From a checkpoint of a small mixture-of-experts model trained on Wikipedia: a variant of Muon for the experts.
Below are experts of layer 2 (counted from 0) of a mixture-of-experts language model. Rows are named router (the router's row for the expert) and show model dimensions 64-127. Each number is 500 + 25 x the weight over its row's rms, rounded and kept within 0 to 999. Numbers have three digits each.
After each expert's rows: "gets" lists some tokens that make up at least twice as much of what it gets as of all text. This comes from a sample of Wikipedia text that the model never trained on. Tokens count by the router's weight.

# expert 7
router:507526474487497536527501517449504531502520509549503502502483476482548526493488522549503516506533537510496509462517503499518523539491481526497499448516526474486452514481478487530542512494493526
gets: ".", ",", "\n\n", ")", "\"", ";"

# expert 51
router:472502507496511484498518516498474540482506502524497487458516462454531515488449537535485527517527504509481504457506522506516490519498491472474481453543498470500450515517503517531497535497537531
gets: "\n\n", "\n", "\"", " \"", " not", "'"

# expert 52
router:501503491454465504517450501522499512496541502523542519487525470512539482534487533486466519519556546543494543506539492491553490544483479463477487446537529492483513531506501515506550539496518513
gets: "-", " was", " is", "\n", "  ", " were"

# expert 37
router:533536471491461539489489501482524513493495515497487490452501515500498514489453549533490517508548543532507529509475502477490517523467516484456462497505510448478495558464519483515537524501542507
gets: "  ", "2", "6", " 2", "4", "3"

# expert 48
router:529557461499471541492469511470493536478547517514515517487477492449511499468488515497477474505505500493460517522521515457503497528487512501487452485486525498524472529512496504506566532506513516
gets: "\n", "\n\n", ")", " =", ";", ":"

# expert 58
router:476539485478463494494506487492485512518507480526511504475460488511529545494485508499504491497517520513488541464511473470537527523458494483464484510499505460451505501497520517492534530474481514
gets: "\n", "  ", "\n\n", "|", "\n ", "*"

# expert 19
router:481496460479493510524452497513479515494535468532522512505475478491500471503489518473478527527514499538503517513501512464518466538483515470445461463494525438496489500477476507485523479480519512
gets: "  ", "-", "–", ";", " 0", " +"

# expert 55
router:499532504478474552508481482458491529487516514514485483503478465460524493524471515494465469533515519540466502503515490498510482513508462481455486516526532474485476476477488505508529544493475538
gets: " |", "–", "  ", "|", " –", " —"

# expert 47
router:516537520463505512485494501499516512490503509497528479464502513494512519514468521515461507537535509531464523499491512474496504545483498479486465498518499459493492505478492493522520494485526505
gets: " |", "|", ";", " -", " acc", "vi"

# expert 9
router:490511504487472534458476479484493531514549498558518480465523490484560541525476510518463537527531500473486496514526527481507501509517494499490505470535545477464516554475471519526528560492499571
gets: " by", " a", "'", " with", "s", "ing"

# expert 33
router:494531481467493501528497496463494507527524547554473450433508447494517525482473496510516501518505499501466538468491477464528529500457533493471514484524528473519501524490477525545517514476509511
gets: "\n", "-", "\n\n", "|", ".", " -"

# expert 24
router:519523491487471567503451483489489524505504513488531467456497491496501480504444530505475503520552512548505516505513481494487501511473458489462503486509518485503492513497461496517490502469528517
gets: " |", "|", ";", "°", " when", " ="

# expert 63
router:479510482468506500489495500504507525470530501493504468481505526490570497532504527515493496526527515506466531452489494483494491540500492499466499473479490454475499519482514504557515541510517534
gets: " of", " the", " for", " to", " at", "The"

# expert 16
router:525511443459499517513483497507519500506502504501495490468513504462500519489479562521475515515520541529489503488502518492505497505465499514496491483567518485470491488494439507563541520488515575
gets: "=", " (", " =", " \"", " city", "tt"

# expert 41
router:485509476499473501518492497487479504505518512531562461486492485505521557484488492516493486510501491488452522481536475476502509526469477514450463478521511504520482514497476511527515524473517505
gets: " and", "s", "ing", "y", "n", " or"

# expert 25
router:502513493443516505505489510475496505537532521526534452465465498524521547484483464518474510519524530482500538438489497487504522518472471474481466476510509501497474489488475494518521523505533543
gets: "=", ".", "|", ":", "\n\n", " time"

# expert 26
router:531519522482451533468503494455484524508505529514544493477472468505496494489463515531452515545513485497486517478533494499531485501464481487501460472484514512490477528489470555512481554477498531
gets: "s", "ly", "d", "ed", "t", "y"

# expert 40
router:493559506476484510504486489499525546487541494514508446473490460465520490501474480522491519521494478511488550509479483485515515491493474495509479503536501491501505508465449506497518525491512502
gets: " 1", " 2", " 3", "1", " 4", " 5"

# expert 14
router:513523442502478541495491534451538538514474561485539470478489478493516498532480490525497506518510489540482511478493507500508523510471525519495475498520474462475506531490509487512533533478476516
gets: ",", "/", " States", " north", " city", "{"

# expert 39
router:496520511481470522528486486483503519540505538524511495451521486495527505548444497530465494506518483504455509452500489495532491498485492501505479528526503472538459524448483552521520545502492547
gets: " in", " from", " at", " of", "=", " as"

# expert 50
router:507494497493478517508470514466505542494527526522518451480530447527517503503482529519506537529520543518494503470495517477513512501461511498474515496540521501509478516480473498547535486490515524
gets: " (", " \"", " is", " was", "=", "("

# expert 3
router:496529496480521507503508475527452523500499527546530502507499515524516511493494466515481483530528525526475539459514519476513490524478483489458491511486538500506490520492467489518514515495499506
gets: " 0", "–", " /", " =", " (", ")"

# expert 23
router:524547490486505544466469507491488530471527521505507484446496501475506504509476532507500520519549498505499478498490516506498508534480470448469492510481505475497489498484489492521508499493533530
gets: " |", "|", "0", "6", "5", "1"

# expert 31
router:498545498502465495484533486497502515521515505516490494474503461509506508472481508532500550514522501504493503471498523508523524520498476512495442428510522450498443532513506492518503551486520531
gets: " to", " the", " he", " a", " she", " her"

# expert 11
router:515517480455489536512498518480506557479501550510508449465487493505521522478492525525476526532526511491457533468514482499495494497475505527498505482517512469532463525508490488516495519516539546
gets: ",", ":", " |", ";", " –", " -"

# expert 6
router:480531495487488523534498529490507544534501487555536489459524424472515488518462520530498520490515484502436538516480498483495491521491492502472505441486501479493487524492491491516465516509504507
gets: " as", ",", " on", " \"", " it", " that"

# expert 56
router:494485484510491495551504515451484512533535500511513512487505479512547518516490531516487536501538543521510509488475509500507513539477479472502480479511479498482519544453530507481502500454507497
gets: "%", "  ", ".", "-", " 0", "0"

# expert 34
router:503520487491477524478499500514510541503539534539513490465525491499526544488453514488469523505510513522506527483477494483563484510491515504462492503515509472487462480490490481516535508474536507
gets: " the", " a", " an", " –", "/", " one"